config.toml
num_hidden_layers = 11
hidden_size = 320
hidden_act = "bilinear"
routed_scale = 1.0
norm = "rmsnorm"
init_std_qkv = 0.028
decay_shape = "linear"
Below are experts of layer 2 (counted from 0) of a mixture-of-experts language model. Rows are named router (the router's row for the expert), gate (a neuron's input weights, with its number), up (a neuron's input weights, with its number) and show model dimensions 0-159. Each number is 128 + 24 x the weight over its row's rms, rounded and kept within 0 to 255. Numbers have three digits each.
Before each expert's rows: "gets" lists some tokens that make up at least twice as much of what it gets as of all text. This comes from a sample of Wikipedia text that the model never trained on. Tokens count by the router's weight.

# expert 41
gets: " |", ":", ";", " –", "|", ")"
router:124095142111144132151146099168132105090130110100064113110119137134172086135177125175103109138105095116131101148123141138122120121136134169149162119155140118109099141107105111154127127090137130139175102141153146131117110103141121119121112085138156116128124087135077147166086163085164122115127166122143121129136134123128142122136114070162125106152154129098143136161160076119157098157146123140159147078139169135136133088129144160135120120099127104113171133119124103098163098122125121
gate0:116164102099138132133125119166126088134121109139151092125129159107061142152126135117143102136103131146184133119112112179107154058168099158164148110131146139134116151129102137140130122087123143128179063101115179139121139142141132122142089121140152112130122114110166145106137161102150132157130129125119136138103125137134135074086096118093140139117102132122136113096141142135133147149106080137205129145110145129109116108118114136180152134087063108111143132120148127130129092129143151
up0:127196113064110133170129139128169149106135109134118099134128151151198137115124112146097142139118099118114119124115143090135143137078149124103124142112143122125112138138130077085134156147149128141188128127164095129111142114146124143126135125127136135125148140119074114099148116168122125052092108138139118128158153147146168126126119157116119104133117127112159166127126101124168112097152179162098128113131162126117168130096153127093149119119154133130133093126121102096154145102100125
gate1:142103112141135117154114134185174112083148123089144132090137133157128105121123133180083144146131135132123158109154124111127135107136112137111173157153110125099157147101111161107127117127117106101143148132083139131108117135147131164129147147158123107132146099154112116090077129114155119135103121126128136134110131136187158126107092113113137132101130146147146128109119149105116121121138122124114081126133174157180129116152126052067150151174099085159161132124148109141105067123132143
up1:102104150148144153136176123112067129173138151131138093147147115100153099119145129144135099092113128111102115158110126123124145094113140145155085138131154116128120145128145153112099125109144172140125135133152149123149074071151134148128158211113098097108134154117122125139075108128136121132089119122128116129164136105153123089151144097103130130145162136125141138120140120124130167151124139125131129151117133120102125159087136127133100076130145134163101142118100161145125138155125127
gate2:148079155223101145131127102101144092139104095099088130162161135158096154148126138093117146099169124065187150081136150131130137084116139129122139086110131168128159168123174111127147133106102134126136165128108118113136125157103132115128114131147125107112077111142096129123152133088183117140163095134125139154107124117182107129122130135128131189145127116105124119105145117132160169141147149144118125096145133151104157126151127155090133141153104149156114103125157070135107157109078160
up2:123066165135107131112110150128153117109139108096157115091132126098141136127119150107134063129145106084131140181104124152111142189110149097127172133156126139121099160136127112105133116121138125138165156130134135136124164120110135157124103120124184131132132121122118122167139165103131145136110128119076129027142119116127140114136116113158122161113104134151157120144160099129133126145121153138145099138132143152117152126103111157110160119172143165127139113118155163086124131101153126
gate3:116111181118123137137126137115141143064092104095053167080133126092097119101138152142153184139135142091171107130122115163141079117126062133133140118180078133135136138125136168078097110148112166140142148130125112130137118116110134117126097169143114099125125135105092174168133113157080132144138120139090124173144156122102110159146152151152138112071125092104126136113159138158142136104103125103108073117159130153101142148122129142147115107137148135114131094115146151154113147145113107
up3:154127139095131151101114176149092133124143133104090096146155138159122195147123099081146149163118150112134130110100120149139115070086090138111093138130118139122123112122116145133129128109110136129140125134137120133080125180116125134132118146124126162141127125083132131119130114120125146082149129138148120152131136142155112169108097134076133127126118115160102149126153158146113104142139119142130095123126109148146145112143128086178177156110135169125137134141120126095121172171096150
gate4:132132151150116121153129137086136122142118131110118168090138194175164153113114116131160155161133160137150122120131108154112144161107128152144127144136123119154119150126145182101125128150101125149139161142143154107134150140114136092126177128107087115167057104158169136114125162111077113145129123148105132137104111116118142117120150086161129146104115106092131148070174132122068105125126089155107128123079126175153112094146124158143118124145162146116149096116159174111095167146136134
up4:143103192163143141140122127122128107144148113152164142135118144093133120130103150150137173105062142118124156132119124138104143137082159147178102131104149094132169137142108151130111144131102140157152147082128128131101121110189155111105142088096103126117110120141126092122113131138113124140162101127146127078092102127156112145157172159111127118122096110064149122096120135149109121105111167123122140075129168162132122107155136159157107163124136152136117114117150186100128163128114154
gate5:134168123143136170166170143086166133130133120159109112122141134151162132143131096077135129157167130183095167164107118122140130091082181185099120102137126134175127108125112145140159128118121105156130132158133127118141095151098114143135122124102117143085135126127157125179146122157119124107148106122112114077145140158148105151118127109103133084149152120149140113161116133119191094146138115109130127101095140107183119109115137110160147158154156102115133157143179117116116170132117113
up5:150112109144119195141128193107166112101121115109176126122119114109176097107133089106106162135153155152128130121094141114078105150162119148105103154130126122160107132123143128107125097103129118141129154117160160141136119153092095129125124104125131153122130132128106153143131134141040115120176117118135107119172142120074120131139147077147129130105127133121157137157117137123123129123114141126110124097077168134160129147111133102074148161140141134109103128120110156108087115115095136

# expert 20
gets: "1", "2", " In", "In", " It", "3"
router:138068115096153145121135117159180107126117126122134118139122106138161113137136072126102110182096074133169107155083118156123128098160125177140127108133141112111137145148102078153093148139111136137155134126135157130104127100115121088127130125143143136131117067124134140147092125107126118086110148160168139100119182088142115095132111123152113124134114135099172144108130115095182113124124131145186119124135161135154192120145138141134095135131116124179149091142122124105175115158143138
gate0:178125142115124148146107096178087148132146159125131170118110167105151094118136123150124107166092116151118110097166137123122147121123124163135102091133146082131132095137132164161123134160119152156136152108122127087131131158091154063185122096097133166139117119132105125127106113105086151116105127131131102110133144101140095111160152177125153131123127112153173113161156174122147123121136080125111095109150103139139096130129079182142179123163145084167134123125153172095132116116142094
up0:118166125109101135131155112108098138126087085128144121139182094130082114139134101164130130121194134115116130145114129107153118103093144139077115120132163143095094134090154151137124139114102126139136141104122126146128089083148114162106139138154149127133116151106145100113111125062123145117140095122164098138118156105112168133130126100135126130127143115153140093137132151173099093140099142090146120117124159186128138138133146123135105115138107141070139138158124113171118110114086154
gate1:158096120097110146121144092118145146117127096137128115122168158113121143123113109092113096123118118143113137124131148111118133112143197143151123087107153120147125148099122126125129142151109121095152140105120128159121095128116120057131155138156134125141131134160141126124137130156093093102143125121163131151098115114119117088138166136124160167140104143104202134122155103106233142141119141103145112123075093180115126098110147142132145129189098081173143097162116154100185147140082151
up1:123109112131113124095125152110149191126143062139142121156165135155187132118069126106080127107150150124138129182117129125112152140109154153127094158127157113140116113100097167137167155117129112123174131126087061154085165129122134096080125165143122131153131124149137135144150120161129102081159131095164121162107144110135081121146111128112115118154128130093159134096141092130187130159067129107127113106126123140135173147154112121098157115160103084144142130144142140107136151109126134
gate2:129125183124120142143118141107135155105126113132101164142129130142107170112142127117117108142124134136117129131115113156144128151136092134138140129171109162119114067103149135102123133121125156117114184138136117124160100144139142164141144125193113133144110136131103128094112121115143112141133101172140139120166108129139158082166127120169124112137120161115152146147136122122171134113134131116137095144187141090153093092162122150157120141095152105174103138126086121117126175107146104
up2:150134147141080123110158103146148102110148134121103147122164145178140151109093116156089141129172103082139142113097125145167095132130134124132087132147123131148089091106145115159115115131102155118105163163134109137187149180137162179123167109119108155116106088098119103125127110147146110120144134121107095171092120135094151137144143156136139130126151124144147164142127107122137146151178124127081156135121135121130122156122120141120139116123125147155116189111117159131106136129113141
gate3:091118119162110097158135082113134140112124141153114156093132123134134105198118127075130096197148120106090144110097139130093145152121125124137101127137093133131113091115151123131124119130109143130125153130173131107168161097141114144098117127122114125155130058073128157127105122106099107115126144181084143143155104129159104182104108122099110101132104132136135131123100143088135148140130119135107162146149140074125133108156114187162146117110158135133103120158133121133127158135123137
up3:151127136134155112146153131161106134105119145139119095158145127079104110079143151121150099146102120111137132157152129169135129068139135140139154120089127121125116116107149140129128108154104106071173126168105178110115140153115113158110094128139109148134109135121141126162110135148125130100139128094136134081160132162138139176119175117145110106120104182111086126127146105109075140148127099152066121141093095139108190102103124141181134118126083146144154101130145152159110122105174074
gate4:114137133123152139095140122125151085119135119121132113109140192137115123106109136099145167109151169176123120127121129112091204082167149100152121115130154119124121101122144122127163123125120117089166173156102138108187132133108153137127149099129120089071100124088152115139150129134132116161136102094101124158133116182115126096122100146120112127150128129098098138143095128124095118141120107176101156145128094148111122118122123160089107147146159097077100128111115155100134115100115137
up4:120129118156082163112087096109121155109169103143117104134119139100164074123130108118126146111123172132144153117113129114128150119155124158116147076130088118109125121114118099110120093111125108151169110130110183117133123123135118127175135104182184121101159130164130136115152146114137162091171129129104113055148106127129137130120155058127151175150140085132136133134146126120147148138124106148190147135169090117142101124133136101132174112140109167154121148092104123172124132118109126
gate5:103130143087167160155106135149163121142148099114131195090099141106147125132125148143140132157160145098127153127109131102156141138133100112130140111152111162114075161135117153124118109099108155135153143089124140136067098103122147092112134134125151142143141125174115138107093103128123112105119122141105122107156097138132150129113129120120164148135130132115147138148149085158090165168124135186119165097140098115157095126132124151104086125155116127136107157120125115109101132163148124
up5:126161111109158122116090169105141139157117105121128134113132133154139170155121150128077153082105171137103154162121121154141106136143119118131167083111135143111112092120125143086094146126159122147067110105097139186147135135134159114123159111153152081138128127088115117161190119158115152139123145153135136115149068160140122082111135094132112182118138102112121099143127143114141163142138076185124168091078121162123128113114140123103122138158115118129133137116084147124145148087145134

# expert 9
gets: " |\n", "|", " |", "\n", ")\n", ";"
router:147128152083159119145147117166147105116109107132108128104127093151175127135153092138117120180119131100188143123087128124084129098145136186147150126114133119104114129141130093124139175146100152147104103143150162142131089091168118134135183112146146106151134129125132149156091142083113120132082143136160130092166129129147117094131124110124145109114137090135123140140152124101172102154131103177140152087176132147181162097152127129153096122116153112159166138125125123107140118157141129
gate0:124105162108118117142110156125138205112142131149134104157118131109127117127158104157120124117136128097125145080121127124137110118166097124112139118101170109103153126111116136130116128147075123145120131140142152155123122102079135125140092073143157177132155144142174103135065144087030138099152152126111092091098144136165140080133096130080126103135107155153111143110123143141104100134125115096102144163160094098115134092130123162137101134150117126096130145141105128112108206116128123
up0:147153122192153135129134095104121080110120154109113131125132156154147190127123128116119144126118118172089117102164108122163109135064202088128102130133113133129101174126145121172142116119112113122111098094152097128141113163142141119129133192125112122115126126121057139121184149173178123117123090124070131115146118124083106140158121134198124147123158145130139113112121138149140105147136147164135122119070117123150128176159127125161145110124143147144150106105147118113129099122087121
gate1:087114175151104148181129128130121096129130112161030121098119125123117164144124106125134100112068125089069136119113112150195096110097135141107116157124153128164097152112130124176111132135144130123151093162115112124155100187141128120130140143117138123087146091117097134127093068140181132110105121137140109125137143125111114133133147091140133133137141106171092127132116098118139103113106130126157150122122165095120142089130128128153131138082150146146085095108111127118107087143072134
up1:145110149139148116165130152132078143127156171145151110148095147085062139154144120136121114140102123116132142089133112133162092124137168158144111089157092134154106111122146131118085197170132136139131104107091137148136133104171122105136102159114159155130130105115122127126154112139131170103100114148173141119155129146132116157154097151109128182171122133127133097101136174167134111098113157097117118177111109077097126164134127113138120100182160138135124137122066100126131154135145098
gate2:139154106166120128079135115138124111137112155113178152169135174128162094128108108134125141161125122169111115099101133072120141100180112112145162174157135120125165104139122137108065132168144128119091154122116133153130156097107142118138101031131103151140147136149123113120122137168134128110124126140130151145173138117130139161120101095112122071132125109086123154144155118131105119099115138067103110098138156138156117104133132161093121143164107102119104115151139126123186115108119151
up2:131125120180110140092108135127085097110119157108139134128147190122155090130092091143137125133118111162100130147170125073128153108150120133133161132103127127126159124148106134120111112136115119111116159088111168140143122131100131107131124080085131139143132113124113097140116096151154130116110116134141130114153132107176142123152120105109133094142116091092116159150133131112125132100108093104131147099109177130178113078141120163082125125165118105141099111142124116143151119089094128
gate3:149131080141134108111118125151106077149143161141160105103120126182143167121111171173103160121126137115121139093148133148139083108138158176157107093108112127153119163141112127166158198158117114143139159137147099135118132113133125124132114159107158141111126141147130122141090145135103141146114100130122126098153144131142141178120121115118144115130125102153110123117099158144143137127114109120088143128129178137135168175152133105101105091169106137127161089119163141103141152130138132
up3:119129116091141111144127128023185164120089115133125135152147159124136152146174115067126133092126129128129094154108122137109100084048126120049134132113148148126085092132146127088149122146138133130168100145125134131151113171154097108129145111110089099137129141115132140153151125139108097117044106113147114141096127125113150111119129151152118118144141119098179139122150142106150139084130078147175144165110122107137144110135102161178118135112149131133123144128099125148127132097143132
gate4:155160082095127102125136118127160117118129177108103158175130135140124141113093112160091121128141135164117121142183134131146117135156101162147143108148142127138139125134136119181170120092135151098114120164107163109142184139111150123139106079115151108127152171138157131123165078158147164136154108151118143115088122121048155154154133152139114136160150122140172140132084175173100168085104143125120118116139138127154100142144118161154133151153102112108151135132130109134097111156133158
up4:167155081095153108145156102077128132123110102127172144147123090115112155101099080126083159095144144123120132179186085115113125098147141150152132132130147146122091125140141139120165119155174128149071082121147112140144123098116123125128107115145103129120118160073140100167165148091134138146130118149149138125097111124102121106154115148135127115136105113109146120132124158129131145120120158133123131136169140111095160149111114119140151129115116122144167131123113120108125127137154110
gate5:153143137177134127133113122144128142093125147089110129085123153155127151130148119118103148125112145108186121113140107175102135113170107133099165185149120128137132129116152143098157141109112127123105117157096143123122081113149106094130135120147115174115135155117094108136153145094096115137153163122145109126113135117131110101123127104124132078136081096127109126153114145129138106131162170116129116195130064139140129149135111076110143097113120143136109129131076117120088157160106150
up5:133106116163123117115119141109118140134157114118135119106116140133168115129120097103136061142111126143096116086107122139124127128100154151141117089170123127121186141111130106139086111184160143134134113157096149110099211165090188138128151092139098124147112116139136090116152124119169135125090151110165101105165127125064133127155107150142125121129145140128165132099109114133111142097104120135125115085085132098102118127139128090098128105124106185104114098133102121122108142138138133